Below are experts of layer 5 (counted from 0) of a mixture-of-experts language model. Rows are named router (the router's row for the expert), up (a neuron's input weights, with its number), down (a neuron's output weights, with its number) and show model dimensions 0-255. Each number is 128 + 32 x the weight over its row's rms, rounded and kept within 0 to 255. Numbers have three digits each.
Before each expert's rows: a language model's description of what the expert responds to; "comes before" lists some tokens at least twice as common just after its tokens as in all text. This comes from a sample of Wikipedia text that the model never trained on. Tokens count by the router's weight.

# expert 8
What it handles: Locative prepositions after verbs
comes before: " the", " a", " 19", " his", " an", " its"
router:056091153170150111112139093123114178118156122179129148113196109099107148110128118086107095106064176071122147140133106100135177071147123093132122123088135118124165086174104138087111123179200148069127122186066141116128113073103150110109138117125152132157095092143121124077107080138076115156150138149121121094105122116145154109123119117166122137131135173122162149066131143141106152137121090127139170155114117170108166140126099139082126169189224117140151121124051193114140141099126151080135119153109122148142178179101151126085119046150075155138143113192096012101126112109117153147087138106076143134115150131098095128123141113093056196089094153112123092100094099154147130113090133176154120106135109151120146175122154054114185169081122144079065076128123101145103182177113159
up3:128045145122168145067063068043128136098170109159094151150156097151113145147148118140118122135093139136132105154213099124167133114066124103168192118092193076115108128159128095172123139146070115071103134117124131098124108127162120101099139112141163124107149148119174149151189153170130129108078116152105122167103090130162104154140134082126137098174191116138181114095144122116158097160149111150122141126148121156115111099098102162113058118144107135128148134161093132088193078179130128119131147150112151095108125139131122149170162122139107115173135068125072147116138218060093132112157112210141142115062151067069124173151110107181134173153106186129182145155157104115108130120130098122152094106091111126087203147044080130109133157096142114100103064176101133110076115095078112
down3:140158028139089193140106185092076126140096152151132077135103136132145136154112097171109163173148077068114095184148190108150106134144060122177128126170098179040125117114116104114066131106146092148115144153063126087055129072125146121072188074097077108130120114093111134133105155154108088040089159083134197096133090181112104169089116154098126144090110185104117107133129118076198122099142121133062156160169145196130189076175143149123065100118169173107131087128137136151107123087142118098179106119160131127114145164115088123113153152115124102125130169128168112141105103122163160172092175120146124137132178138116114079104154144117136132084115110127102062083140139146132132161128109121132126159144126108153116078139103121118173093150184122124131154143153080183119116122162169
up4:136124113113129126088124112100145122159152108066146140191113154088155098140106179102112112162080135133134138101147169103193166187097185165084111105126121074088088115167129150084140113133171131104108127032164083181099071174137140159110151123151145152108124111153115103121061106148212116072112168108120167122137160109097161178085105044114146151124169131176166176135075102106174103090186132167127095170128144130111078070027119050085111119121197051145140103103126086163125129121106080165102130147099127098099123134156123118176144133136138134128082117157149114128115117163101187093136129150114100143138121126123125137084102090081093085131099150131142148117142128100144112075115133124105077177143135147198128108073113076103166101144100094144160085141096134141164165117145190
down4:142095062151041123112185098099141143207083124091164137106118153111126139156165137130077105059113144080099099180065091094064091214133135137134090153145089107171133177109144159160097125119170127166108110087082155148148138118111129156149115098163141129118129152115177146153148103167131156137128113152124174139117176172106174130120161126141138131145164113152129134076116130099136133135092058091152124116126127130127090091116058173121134147125099170093113107112083104135064139106130129148176147193056158100118126104177090130107136121178151080201165099134241141084108132177151106111093094174187083120131149123177072101083133123119168131172136088184113113082115183157111106098094113151094156073139161102145117113127109177155095110102166133112098089127129151125111140169120184
up5:101173095136124167074081099110116047103163123126129127130146178108150154134220115109121135118173086139152164108117101128172128073101079059099140202149179057110106137093117130137122138145112102132116148149160114130140089148116142153160134118137126154136112141136125152204166142105113103118169117201087142101138095165105147154060151072177097153153123164120088075112089192142133077096170158146065136113094135142092123112119144091143150157127119125092214129083130128120143115161096121161081090151111074149129130057135160108080142179153115177121180095133155074145133139168167109120119166143106067135114102117105145134148120134131131097186113154111129164107167137152159061157110084140214153142190112142095173143174161125091134148094054133114168081150096097112114079059126124
down5:144124163163158057167061149130165174107111154144106089173160116082186150141106107152152146160130155130168162116124173143129181135093153137151154135120162162125062102137159099114172183117154094092100086102151111153098155133151110125184098134045195116131101161072157116149155130055143123117119129122166118099108122152118112146098086133196215168076121122123154123128100110160122131160129109138075094184123070127152132103110085133138124154131068136179086103140111139143113111115170178151099118149134123121062129136141090154175077130171135166098157043124177082140178124112193166147094108168087072123124156155142108118170196124104117128129097136132112184092138108122113098084127115187096170155153080104210189119147135101124084121090155131115119062092156152121150082125160167
up6:096114123127144148140185127123134134112091148084167114136175102095169148202110141135175118191172150156098075085110116123161172150145155082165162134085114115118149113125161102141130069149150100089109134110165147119120138123092132110158116148111129145134144050160147104144162088152203164144195133156143093139121112190199157118066137109169182074145109164115100101156112154104153139049126162153173126113157087128145147118112123068146163100152126198141123108124102151115112082112082126159155051149083127163128081119047084121136143113117144107097146096145161147143159134125070123120110105125143139137207079113157100102146159179157136120108176162140138034073137093178099140136065116207150099054125113135114113158142154179149124160100128105174095168163157108116136099089066141
down6:164161164129210077121139146122058120109102134123085079127117103119119143082157084161164162077115130095153131130123118092033094146100147176134180155158139107114130061168149056164104089191096176163163154141107096164139063110148130151111164084129107158115087156059146121119113199099084092134128146119173116107127185111101144153128177070101144174153094125153195151098132116154135113181078171152106169103118145131076107116145153093119079110117147114092135147132159155131169130131131095093137162103091141104124114111154108172063092130117187102119111139101171140086189106126142146155129179110111111115189132062164202144136168135139130158092079169146166122210124089092109095145145133126148109175134184121139129138050151135121135094132142119067117121129146136149105097134158193
up7:134133101167150117166121151176181118155120171109113129133105192124159114121122125123118126093123129146077152132169144087120149106075089161117097136061077094157107155089172102068174134160122157120163128078131145117117184151102095150153147105096163169108150156135118169124132124139096193226124118144097123106184076146086130125109067149047105066112096175171112138145127114160112138054106176127160170087104204111098138215150099121143151113124105145161148176138189071121170131152153167202086123156112118131154161156081152160124155096119066159119110111152107116066156132125086105127138147111135161058099097134099108152116049131103155132090114185147121154104172177115135118090143104137087150072167149118174137128079131110177150119113136146129121210136092121071133115119135164
down7:142104099171124140119089133102094135104148109169094126153106180107103132112134065196130097216095182096129149166179146175114110146179165123116162132112134144096169046134150148150116141163112118095147106079120154113203087104137118171143105157097080134189140116172095099160170078151117045126141156096125135103122121156145082185125105110140128137142122106150094085079171132109058132167183144097124121105130099095100119091121124111141155109123132138151106083062085127049100136132133121079107155122146130152132138089110078162159143102069158111075123122072110097149110164169081125186064135173141185158161116164155141174156153139125071099110160121151046162102086134076166089159109119140130115169142180180113100153144124183115157169122119149198127098110161114152087151149116080
up8:138128127118128132176085120110102143115068152109092087120171097141203107114144042125079137111215103113107129109126144106121090073159110116163135142113073136158102198122094051106149137089125150101121080088139121189109147140144126114103098120138150107151152120120171166133149137160140128141144079112076069140164110039198143161128095161131110143179104114124153137126125153181125106099048097129095126142097137155093080141164179100101103110125147104141124149162133148152141112111134101133185084101086128092143122188158130144073148118075142106203138028118118176144096102147147110126144134177064125185186163110151128202120132138161117092063120131106164162129158134125119085088115063089139157102134119137165106132125097078118116146089103115190168143153090175131150131164057126
down8:116125120077127162137108100163093110168135108113170129101069143100130161103054227093167069142181132096096073135101162125140143152157101158114101111093118207119149091138123174125110052133125168122114114122122157074117139098133170081098149127123078133174142127122134088147135114117104149108137134185151132119116137209125063102186107117123187148076227121101149123128093122115104137174120105104184168118159094126140146150079117079138175129132146069144109174146101142124102128150077106067129138103196142171150154127103150103150143162153097109049060170120177121079119138132086126122129147128176108082136156111097128100084127092106125112141147144084135104167070121066146103140127155119113117120058163169018147075093131159130148131115119117119141092128099079136153176144155134
up9:156186172110149101218113121165148076170123153127067175146169168067136148108157179115134074096168189141115139097154103161098128093128148120116168133164145114107172082138146154145131119143113129112163160140139130108115099115082073208095120102108152166097147121106102118138153129179161116145147133175110144181114142101132120198114132135135115095151096075127172120164156114132138074129105162138092194129082108066112138162167138090160127109108099156093084166173133115168096105131090126064081112154088165075124182175134100127171105167127096107131084138110129131165175149116151167127139103088118121135103125124101121150109178120149125116161182126204118102121111104159143066120139088163075168237086111085165115103113132131127067177079127128135095122122164123144196204153168179
down9:083145111111108129095088131145176160065088156150158105114146106079126096148170099134171144166099138068131094119118085111138085161120123103145146185129108115081071128168172122139181112178157111145111167178180126157163131129145113175177166160120118131128185116164184089125094061043129138113114114126136095108131148084089091113133150057148133116134138117145136161193124154141067179101093158095077151085160124092158213124091130231086163148148140126145108128130156121127175174103080123165146153104106120139114082112130115132176099157137157144111155164178157168073089114116167068147169091126121154115093137172091164186120164093137144112157122190121185103158185177082147138135131128124090120102164169129098109172135089112157159157097097057106086129148098109100125107106114088
up10:103179084078159154147156162152130083180202091166163149179195152163106109112142139149164084068119205112178118132125102156128173124116090126161118104114125149075110073106099149127094096128108188135141131199145116100133116065146111151113133150124154081069141070170065076105149140132083163139135094167112156125093109076130196095130175110113088112140136098180178086119093136152157156100161124103106142090116139175172104113127089137126127182225134072135089089127078058173188124100149094090094162150133117120174170139084092125147089137089105112118103114144160135108135101136100131136095147105143125150185116207173075150164141137134143065142138131102139124157116163096091104084081107133167132098064084117110160095155140147172152162134119134134117149162139094155127153164128121
down10:123074080148098105139140108130166167112122123150080167107108155121113176134172158130113143139193163099138099081137166093114069138156149085145082130119202154169173159146170067104141186128155100086156082117123128131105173051132103139154113081102211088095121170168190158116121147090099122141149108095161110133119093166116128165197047174152079087160129083147097138118137161165105131124089117152120094144109112155082129122173107136131102125084079133073151156176126125099162138163137110130117116097098145184120107057137177168092172156131108140119156111123125156143069117114181125142116117141124161120143068112135168108178136148165154088187164142086097086113069149075097061101116153100117101129193128117131080120081123132182069117149156170105142047082111119137120137117164133
up11:075115140192146133099186134108108161126150127137102104082132170120141149088134146155143130122119160122124150121147116149171145179114097111156080082098119070216119160174097152149117091113113145160120139087109171075109163094177155103092186069116114077151148137137165168161111121109123128111127154127148109149138152107080073124108127206163062159207181105137144070156163117108154186089163124078159080130160105050110160126149156091058114163169108150119140110081130154135176105152130215101153100118132143143090162108158106122041186179113165111153102149121121150145135110089102106095171135048171146150184075148128163116126085088121084160104111129111138148116172147146156119137114100092191078106128120165166081115156076128106182127120156143136163118128140148132165089080129142
down11:124124108141127090166149144138180144149101175119124157123145107136139158168161109100105116139116086112166143159091073125107143098146098108180158121168155104119151098123098093116125109180147105136132150124142112125137128111180141110100108076150100125055068103173175138190137113139124145164131143053169188087146172172136094079177119085102139103108110077076078139101144124112118107159118192117200101141185145146166087106075153135082169129088071121107105142146082107156162183107121178183202209150104149161133088134144131141135122132150075119069086122071179135069109130071135158144108130093151138064162145169077096093143162111152131133161154117087129098122045120086115173154182118120073099038143095145116097115143137158164094092106068135105094122085123125165146116135121128
up12:153166055120085194025108141102073094100065130112153152133110101115068145145132204134139127123158099148172106142129138165179118170149075224139099120131131105164097140118075114073156128134212133120128121098164101109120172182162109105150062142140101164146140172061115165118137165121084113135188138127088108171068132174109180129153143149145120188136091191119141077141096101175145128106130151159185149111103172199154133137133090151147110169156111111088159164173144125139101161179115086158108131138095097135123119120076107135183134136073118145094087183172110121188097095139142154120118155113131090095064119121111087110118095102102076186108118079116170134130122105073176169191134178136111118123115148125086148120133129126129132089162120142093142115141101160103124114110139138
down12:129192051099148223102124128159044103145058125100142126123155141135134085135111129128168121076128158116123134113126058154125129132115076147116113191130080131121025074144147113128141194145148123170120107061113114127115100140144112118136131148099124134105155156110129109109191173123106150144172104188101136144117161124109165111129135148168156173146059157159063162141165106133082131125110132152080215113090112149117158106095133164147089174120142082104178125126178154078143120136145116110114134167179156142139120135138197109158122103170170114116151140131145140144063135164091169147122136177102066134189162094172094153135122150140082191146137125136170126151111105149162094049173135146114116138150145112087140042086088084134174116125093126068119139169127098156097115083093157
up13:147120107122132160115086153120119152173153153100133135109181141160099113164157160114085157136097142125148156102108147182093096024085117059095159126177121144131066135128113068145137154163134132141104082131165081108170104141119126130143171109079127064113152111131183102077128119166134110073097115150113134123117112130135132118149086145156112101113143089180105134117119164104121096082125135126214176149147134074171068122040109162111128109101132176183141140139171097179205098169136149121129122147115082117167103094106133150093118156164147148158144136135101082219143081149137134165153137124138123135088142116150138219105107130124150093135116137120083105136102211165097121102202096166184089177080136075120108182116162106170127098097084135198152133144144126104166139158189176
down13:107124157094140116148129084108115155185098121165120124158096106126062105090175117113146160120112198202109101092110080111143094166130071179132044116181143111131136121134125103167099099132127103122110129108099110095114126091083086129106141162179105105126092218093134141117138123117092123115121173133047115059158141095183090133166088106120137127165067123102182115121101082133126106096147122186164121179113136146082132070152108123146118104157135114125107213140053128141121153167083115138147112120151154059091179128094093112157127091104099157103160122151151136154095158071125087151102104110168108190116123106115099232120108165081124093143118178161100166100132149183168091094058134115104152157141147064122151167098154150099119146144123098069146118132095135141098140174165081
up14:152188160187056203113130058125171067140112075115158147176064081064114079183117187156138127112123175110143160129129136116171124139114111182074151153102134100130151143169121058125095134094115090163066090106137156118134133072165150156121170131147147078157164192148143105076116117119102116160138093129132085118116112117074132117172109116139101086077138104123120104158133133130120131190097176139123083114140118131094143140144168082140084151103204152037079153152139147139093069114124101180144134125133124089127144126145138058105146184125116103132156139108123145152179117162127140053120155043100112158133116129125135100122091165133097112119108133138093094139113130134186137146113129087107164039093081198141122164095097133165113153168157124176140139083116129105077173118134114
down14:161125148217101126078084121138059108113141124135103165129100085088138152109157152139121133209134106162129159184087120145143086174188151125087063112133101143191117170113179160152164151118131118129089132191104129140119123114122099111135113155089128132074092086136098126041082093056113087154108157162134121121138167071134152142186160181142128135139141137139171181072148096107187126132095117147153168188115172114122102135159142117111171154105208146134138090136097144089133101126142130117077147161165096091139125132112175116113073130173117166103136175077140148159140117162149130139114099076065080155115196121142080156157093159153137104188144120150099193156141093079135128128091168110120168072111189152125109119048167089148135070112181145137079141147129115119098124120109103
up15:120146125099109123172139151161097216094100091157156094162081188150120110101156130136148132127123097091175113090201125115115147096109125139138167152115083125062138178171087137128115084175114138161129141076149134178191171141125150120141108093146061100153155139174142095124141102098165065039104142101145150141088095099146175171149136089105151168114092072129119141171109134134039125094174156141119150109109121145125153123069116189149142086114181129119162119090157079119101126109085082127101121170151157111110164058113175148083134106114189117119116103146091150131143101185078124131065144091138182129123162130148198119169172105128161085103136123061100149109091153167093168160147148113149090127157115154119145118162201124143105127163125128114187198096175149193134114096128122
down15:085139124124085134143173112100106136103128109092138140159123122108116180126142167131089159143071173087134082156115070130146108094099142114180106211127168148161153108101109079104128156136108162126121121187071129105135121093081065174145150159134126144088102122150129170125122101188101125180080116133135177071160054118162061157100127121104182177123153143104080120115102064131112156087107081168168129084157140073136153097180045136119095179095132079095120125095117123142177165085159065122122123095116163139168210168141128073125171134114138173120130136097110092136083124157126073214137099115126137135112114109089150163158111131156162150178107167135145183141107108137114190065134081108196172113109172139159114095149111103111132127117161091100165124148144137126196091163098105
up16:077103110143140112201112158089105120094152192079146105141094086115055124172125127180116109119154124151196116113167183140150116102073124109126186135169104140085139132119153114131129113183143094162104162132147143088168113181097131109129127174077116128124107155091180198199123162120074088154072128139127154141122131108071101058143133137119093116123127121162124105096145140142059109090146141120114123087223145117116106139087104148125061100178166090132144113129145133107089099145162139093095077126149071133151091155110113109112162169160062128158087186126144142085160104121132082213099054144157132151150137155199124086176145128180176135107126148165115147065111137089141101095123123087151161159175147079127106078119062128186146079153117112128126116148114127158104095096146153
down16:188062158140160122131132072184147096129088141171103158058149128113156149165096087083099113091104163154101124150145135139175083203095123154104128148162127153146098132159124170119129123149049207150123074159116113163112102102123118062126154130128148149170127070095171126076156130115113066121152165104109150093210092105103124120159135110145167114136115132138151093138057155096136189176145136163177105114117154065136146146091154158186213075132109119147064123200147116076145079164152160114128098169125093137166107140143077181167095146154096094098146144084149067109098069116171140132189128117067115155118084139094128108158135115145131157117149060100181117118135147102151139097136104097119135098089148138143154139109134119088075098104103113091145115089146115125130118155065160
up17:129155130139058113135107130095149155197128106091149116065113133155152119150108122102109151158114179113127115102184105116174118119154152138160096075116130175102110189075159151165081116090140118141176162144111110125157123144130165165119136094075126137127149083109110089186100167183226167112149187102141139183137106122150150123165122075134201220131094153122118105088090114154116130149164097146118098132084106082174142119175101136150184097175114121180109120138076104222147181151130193104153139151190106114120119100071124134147149139088089163095112194160088163136133065128089074116140046117185104131132156145115131056077121194141115139125118116144093120128185162119126154096083137137100172105112108138144161095146145122145087147135147190121146102098145159128127106147167133
down17:144056107177225156135136133200082155137084091145125176152113148110134064128147098065167148119153134076127154157082169154079137095169144105130142119173192162181110127097104085154188110153140108130113140145112160076166180112062135087182128102149133164081131119139117158181141137100107135141113104107156134144187139128105075155081111145120094144111130102153084109119125159110144156141130129088142109136118145139169088145094108143153083189122152145102129098158138151114107115097159114156096127049065126091132159126146122123110163114062079167189102134094082092113119105140132145126108105181153092105142132072179157167101090151145101144113165068179160154101150110142085134227157156076098144095166108146154122071157157107174163100123149091212167111091105143122133109148092129
up18:143132135116126110098138082189166105081162128154112133106166075083121101089077122055168074144100128185125120092120133042132126110092123157141149142134127124181119106095109086163160166105122125132130113119187109170160084174177159136144153069142163132095130124151124111099074150097139151154122169127112093135093140059121154073032146116144124142086104103133096158093149193190152162125147058133110117079117099130209166129140151084126104128135138157171126129098110132125105115127114105075060123147076090150147105070167118152142137126096151137151141153077109125140099150116131147107082134169061138144188136146097125081111107188160103213089070068098162125155162176078164132135097089136125113154120092106149084172162103154159151176101123121139143133083130085113207136091137103
down18:132112153093124110120176167092122120156139138097146066156124133055141092117119193145093182083118110114146113119155102035167185187122154118168104154110130113152080166128207071166090106119095120147104130182145169124100172171131109122106134166098176139128164102121124163162101153099045102166095094122115163167113099089146161098142096161168156123081150129117163182126115087158118177142070146225137064130135156084125102103131083150166137146124139157110085117106187087127139136115091213169101103124148101177148146179081133161122147138114109164133151131121198093118136111175166140154163173095094130177117100158126098175125101092162092121057143096159072147095154090128115135137202106134142174127102183122110174132107130112078091146124122141126123123133072153120116144129095160
up19:084142103165101066144108139148122158120160132078071097097146120119142120156124139180087178138154211138038095145075136117148106119133072108114155100148057154139082155145089104162150226105143156152148136150249131148109123129117151094118130089078165099100094106126156124177147134121166124138098129136120071187115073149163202163095120113162090127125121120118116135128087160113144177136070067125105110149095143142134104115091157119186108110129085151139068124105051123103153070048167117137145120124104172149126151095076092109105156091128114206045099169138122122160121132122157121076161127126071116095167077167106159117167157116157109122137149163134156143152117150066111080151150116136165095138113075154181125142096143148112113128108146101124121130150115128076146119127109162
down19:159180125099149142137159143158178108113101147173142149125127121173131088064146177101105126144180118162118153121137070163134100138085090157203126091092163104139075158086110131086136108159092130110089122074118182193115134097115136144154124148134110158121170109174107206114125194086179102078125151120122128138164117140158137106124161118120141115148139176152115152148101125126142149150148169134163110095125071055138151109133101108130187147130143122151089143076157143092116133118119137145169106131167132150103161081119151114157135112116145124158125148051092126099088138115121105120152194082184084170092094075085076047138140147132191119171100058162079178108106054106127174085166128085158101122131060160089103163176085102126202147125140089177125090081125172116125092132079173
up20:074121090149038074173130097110119118054125107183147086162130088175136140142173117174137184121091195149105151098133144113167151135103136156114128136158166132081161095202150129145161128124123148174140148201120130176108142111064128152139145079111163103059172153118154110137147082138123168092093072186123135143104101143132113178073135125118084091125166112141192130141142121159163094128070151094138136188126141121113113124159119139142138113128163183145123147089098088145082109109134134081167121163034100129114119146119148153169136095089147153141169155103164102145118102107148128129125230139064118146094144094091126137106134171175124077089139172194162116154157124136145110173124141120121171144173212096177119156134152133098101122141115162168100035127092166150116120132117081
down20:125115134174112082149152157077141098080081134132138170164115093163026191129110123174144107172117102133111110112154101139175145154127111129149183114131121100117117088119109103116123104129085120173128142158135120137106118157138114156167092142120124119103156130080166115156188151140154116119154084090057103096076168165147096154096152190101113115093046092156135113100155169167123194151115119113083115124229198112147122122115097122131122150135169182102120165162147129155094135115092115182135143107077103125133083147118164114141133082131143123102160124095188141119131093133108175152219199096162121110124126072158153131063109095142161074129173163118131113137123093128174097087094155115099150101201155115145151174158156090206103149113089138185162120156141174040160113142165137
up21:134107058162134068090123051109144145143138145123133176120115170151177139132120118182118082158122173129148121161121161100134118121123174109144139123077049114072186205077127145079098133185084158096146068140122143122157114087170115118113138118116191131084087088152136100126116093102104145197134151131142129094075098119146117122077126140078145111077160147077165151116157136158139097185157101109139159110148151088080149087187099079084117147125068091149067199169076093149116112125071163110126134128121123109153109132109112179142034119121091147105139116116139124158191104178115161127094120095186142107147089092158126075084081097147109116103133168101111073125142123114119123147078069113104086065062099166099139099107108106116143111102103102119139167093151107193127147129157133
down21:085070090107115129145167212168127108154137193141120107133138119119136228174183150143103104104197123138150098108148149200177138126135143103164122115109138091130085141150116058097112150169163127099145167151111120108090095125144144163097164170178154116129154112119151070160130126138129094132110106178125095192071101141118122136160072129148154130174129140117114136177136139188130163142118156112127139158142126199203174139097112130159082096114182142130109147152137104143146127074131181179195126156147152100098130150103078178154161132149102108133136104109140090165139077179161150135107129123122143099131113046109158117076148083079150131176165107127105207139148081081128148085181047124100170135094088087062132117147107166131112124185148143149169150151096184156134145146110177
up22:069103110117095164099148166165160088113135143147133088092208132100081136134127140182124123092112115054134140145092164083128146170071154211096149113131112103163143083146177093125155075108166131128131176137127174158085116136161123126162143159154127165092074165168114200134119149073182092124155149111114126106139138169151145170119091116124195150123150091136175178122140097178171151218134170151155113143115111107161156108083150115102139146145122097134217137120212133136171196096114155101108125146100157120119190162110135122163161146098104114133130124139121147111125138144165077118134133128142172124150171108158110114177148146144199136137158081136153173154167135164122109101126146096056110175133057164048135134087115096168089124167109110183131181151140072115151104189131150
down22:123095152152133126122085133099114124060117101159108102187087098093168148183104112158130117134105122188143053133170161157139111104180136133128140134137147108165084109131191166132084156124126097107149116130119115151103130060182113103167139108088120119131128087158085114144144210116095154125120092130128112143123149173104157095212110209134164142097137091151175147092163115114101140145121152098111066100187106104099090191143125136120108186120103162122109107093032096152129125153162114123093156108189124121132131083123125133102140101106137165106127104168100172121153099161178049133186155104097114129107114126164093153157126117107091145101108144178172139049146120113207212112126169108152100143119090200144129176134171039066131117117102183090100130168170125156134136127127152
up23:095142111108176102134154160133098195118129080180133133161117146148131077192110123113106132157168100131035115137038155163132107133128129120085077142020119136128146134117134067186098121122099170151151149095085090117103111131126089116109103124069086136095116132131136073100165145139123128130131157174129177122102154192154106151146169082070122116164090100079167070121145137102189113129106095119058138150171112134178065143079148097160154081137162117114114114060123108082159098103153180124081103114077157120077146143153120188122098093070125155175175156120120118110146136145157128111132096140132152101161189085093189079119142174177091145154113125132113115190091126125129132138161110188124098097141121157118120154073119194107155114156164096100115145165176161125152108133181121
down23:180140119152158112122128121123113115162138103102116127087094169140119142100123167111146153098113188121122079101108121095119127078144125172104198167117077135115078105083161092083161104068121084083084181101125160140179175128139124137067145130154157096240137114091050147095093098094133170107104155115123102185150083156089139132111149099127073123202110204102104129145143160172129144159153093062156101139103182135176120111119074147115074132104115147154172161141127128142114054089056047094181140162201154134166140122094159076143092117145159146122106105135190123147141160156092099115180145149095144074097127111110091114131101110074145145083133151083114075118177106124093125147081132134124099090170143109130098142148099127149118128129156162192128141129138176121115111110087160
up24:133088110058069133074075135143164139102063156094187131107154117123084077115166148154155156166117065145138109113142068137137114133118128112111157122092085128130163144152147074102137131163122134046102176169102159139129182117109070089139154113097056102124084100113150114125098086131144067073162181100126140135104128156096139153129151177162128158142123106105128154148156117136150096153086116155150096081102159137068120151062148116136085110135073164163132127146151093152124088089127101078117121087094121135104138121147159179143149162160110129088123105117089101083131181148083163138131204098037098162106149130136144106129133160075091127127112155186100148096122080149117140089098174111116097190107124180070067135065193088123149084103121151163204105136122156101095149087103086
down24:141086178108203117145107119103115139093203128140119100106133124202156135083123108117083132105124120123112124132165059102135093141129111183087117164070083189129141180074136140093148055140166139082109129121109147071150110138143089096113065142081180162112085120097078165152042091108129206126095033095141180127127155143132133184149152151136145140114108122126157135134135115159158098113123098121051121128137125164088086061123111123154142142076149164138161113095123130117195121095171128128174128124136099130140207100151093138101128128142123162128127112107143117093149108206163092142142141116143177124116153152169124139155159121175133115102160181085099143068158104071108114103181124163134141153168135131124106124177109145147186145172155164160047100116165145197128073115149140
up25:099153082140163107182089116165106207171134100121136089096145151147104170127118074177110141120117168118139155175123101103149129139153132113114128112129165084124133114187109209105061149153121153144122082110102145139073138068115104092052113156139127192160097095137144075142110174088128176163097077116129159157142130145195082175114135078141095109106124144140130107120172161134168068106141097155114106113140116144143157162131070112198142173088143111114155088206147077110126086133187144139096093129100181105103171153173113155089162133078132138121145127135141168099130137197077131133117159089124092151140106141123168099074167082102118140156096134125155125142117178205050170094137165125137211139115118124167106163138095217145132144101117098116134100098136127154138181059122137
down25:126113091108113094188091136092095096109062187171159173110160047169161121071122132187120145160098167148086134145105149147203101158099085145143140116083076076157163107154077121145157084135201097133150117130097116102115108181133162151085166076145130143086099142163099125067136154157128099088113099095146127215122129132137128146150086104178186169144156179105093142112149151170101118083159085143164095123147091147130126080153082140069095171146143158126182161063162096100100192170128145129173117119114064138110171156075079124126119081112124117140096091185127100085130114163094160117195115129125076150126134144108124123118103106122153110130100164126118162182156129117163169116162076139088163100074109126133142110080101184121127144182105173115147088138109136123074148158138131
up26:173070124119108146136101116129123124080119155155168084107134114178132138046108054111152102164136073100185112097108176142123084070118158129178109150144123146026153096116147196115066088116158087072150185164172083137141139146102090157195174150127151150161143076113129110119108114077115185114156100159065109117170125071116130115108167140112172149115124139144144138155165160139111107139109116099104121103126170097154108154071097135085140118118108059146121130159064176147116089166153168154149105161134094181119142111157155168110121105164113126095129161192101085148141082177161107169171107100132129120132090114190102151139118142164137098096195134123123152130141104147120111152130143085102101138136090095094144091093025181173170051144135137156103181141114140120117161146102097
down26:065101165137104141111144081124156162121115164106117147149129151081139148142153102097172108180109134075120110156109213151112150145125153138111138184181116182150159112090093127142154094124131112152125097036090106167159128118182171110179152154084090147106127132149110062123151124186151098117107123131101111121161104123099179149159089119082148155161187102149153145133179148121086162114134044136120133165105119139131103163125111123052111142119219079144163054164124128141153184168153107129166208142071163103132161089169151085109117127116070139136154161141125143130086116116129130100139102160118114090134159156162149100159132102182129159100124096151113088149105089160174163083070128061068133115130153121168185137164112163119132119202182140094065116110122156126166116057086114
up27:064105124131110116134079134163142162145172140161150153110106099216131121176129130125113088099145079165125177165089169126133122154102125117091099149139187134088138136053100099117166166115137129151124112135153095136099118170143070106187136145147082114116138172188154139149158121145040181124099077143079104191125072198174181118135145124167139158173114116154112104148104170141122154126115094216144116135068140148149153154158203110158132111058099189124126109132080090146074145133148122117075150116115131135110125138130100149113150124138091187110154107159100107081223127156125163075187157099128164199138054111082081121141090095142108145118097098116102117110103127095084135063143081112139109148153102173124118141136175170151090176108138118118185096144119122139115099118080125
down27:135154134147143138113211127177112083110141096134128138156116152091161113130122050084144131230135102146074086134072101131133112123090116103223113056154155161068113166118133129175156132129127141099162119136175119154151109142102150112087112148113113169070123146116159074166111153139159081158153135115175117108109164111040150142105075135094132162187101085140153164144137124146111100117120110108127123101150130137204154112115107130142129067142126152120145069171145109194159113134073105167163123154084126096135185133120128165124109137190094131109126099144094089123166110081112180168102107113100129087116105082158124083177107125134142216120095108125143136192141103106108114121163125135134121127137086077201107144076062109155143162122098128149096105177056107087165155166193173
up28:091110132135126138115075155069126115158168165130109079080137136103106131150102123095102180104145108123123109116125112105118147116106149126133138133131125131123091070136114161079132168139071166130154122169127120088116150153128149124091144123194119087163143086052136143138087129097138090171099167150177098151206083171075166111119090169116128144187154130217091076119130105152164106192195148125104129158093051142157097129097150158044165073177110149095131148141096158164127121159147160079089128177141154164112124169165065159048138106150095110092155124156110100127124101085172108102157115127127143138100127119115122099118093123106137157136114078099102068087141139123076092131113157140123099157115119144117191033130172140146066131156130140094105067097201080081119103080179144
down28:097088125107140147065107154118124150059156117197117157123142151139118083170102109132151149108109127066093109116111137062105115131118122132208084100131141154183158135149133142121166111111076139197096125165137135128109139128153156015112173095116124149093134099148121094141102103097131108133145132143058049171111135148140126167139161163131147135125089097148125050140161147140208126114181161170179156173175185122163124113152104131114157109138119152124172098137118140068096154098145189145186131158099100098118146113146128127120090157170150181098083084156102129088150124159148108139149059081092130181059140077126162145098148138083118140112153150030148119084163159111097100127104082077120154118109117087133131138167102090148100126109138125173146122059088177196137159090121106
up29:093097133160188107185161095215150071096125147051097107115119125158126079187140109156103091114118136147084078159135189150172177129081085103115088130114149117159083148123107171076165076140115086082185171117152125153087121126147158132137077186093194175168174182170082100114163085144127122138161151129160125125124068160098115114123104113119164075192093152179127137126134120120139125143132113173161160128107122155118096170118130100058159097191079112187150124132068156072149109083128131124110110158140145097087129074119104133059144176176153106109147163175090147128106157120147117078110125171089181128100133172157093104144085149129143107196099150104109151143120113143082124120137081152171172079165144123121136162123125187100122121087123148117084175107119106155128103132161155
down29:165176069118163151140112132124081148121142125165136124050124111136159126189165141119088179172151130115102127139171128147075110141193138123115115084101067148135157145121164099241084088129181160157136074093086094057148133116079145107146083114207101118144174098111136085155082135119123124145090106159081126128147123118153157103107143078141142106118108107073109103168135124098169137131137150102148100121153246132119135134120163139132097165120130120122111164146127129093142167108182151131173163163132117156138109136171133177144143042142151111138132133118127176111179142108113139128109146112137112152170136137113146092185137110207095076080101158127113147081112155162151160044074126183158111173103208154154056112061132135167132159105137148156183100140114151092133146114131096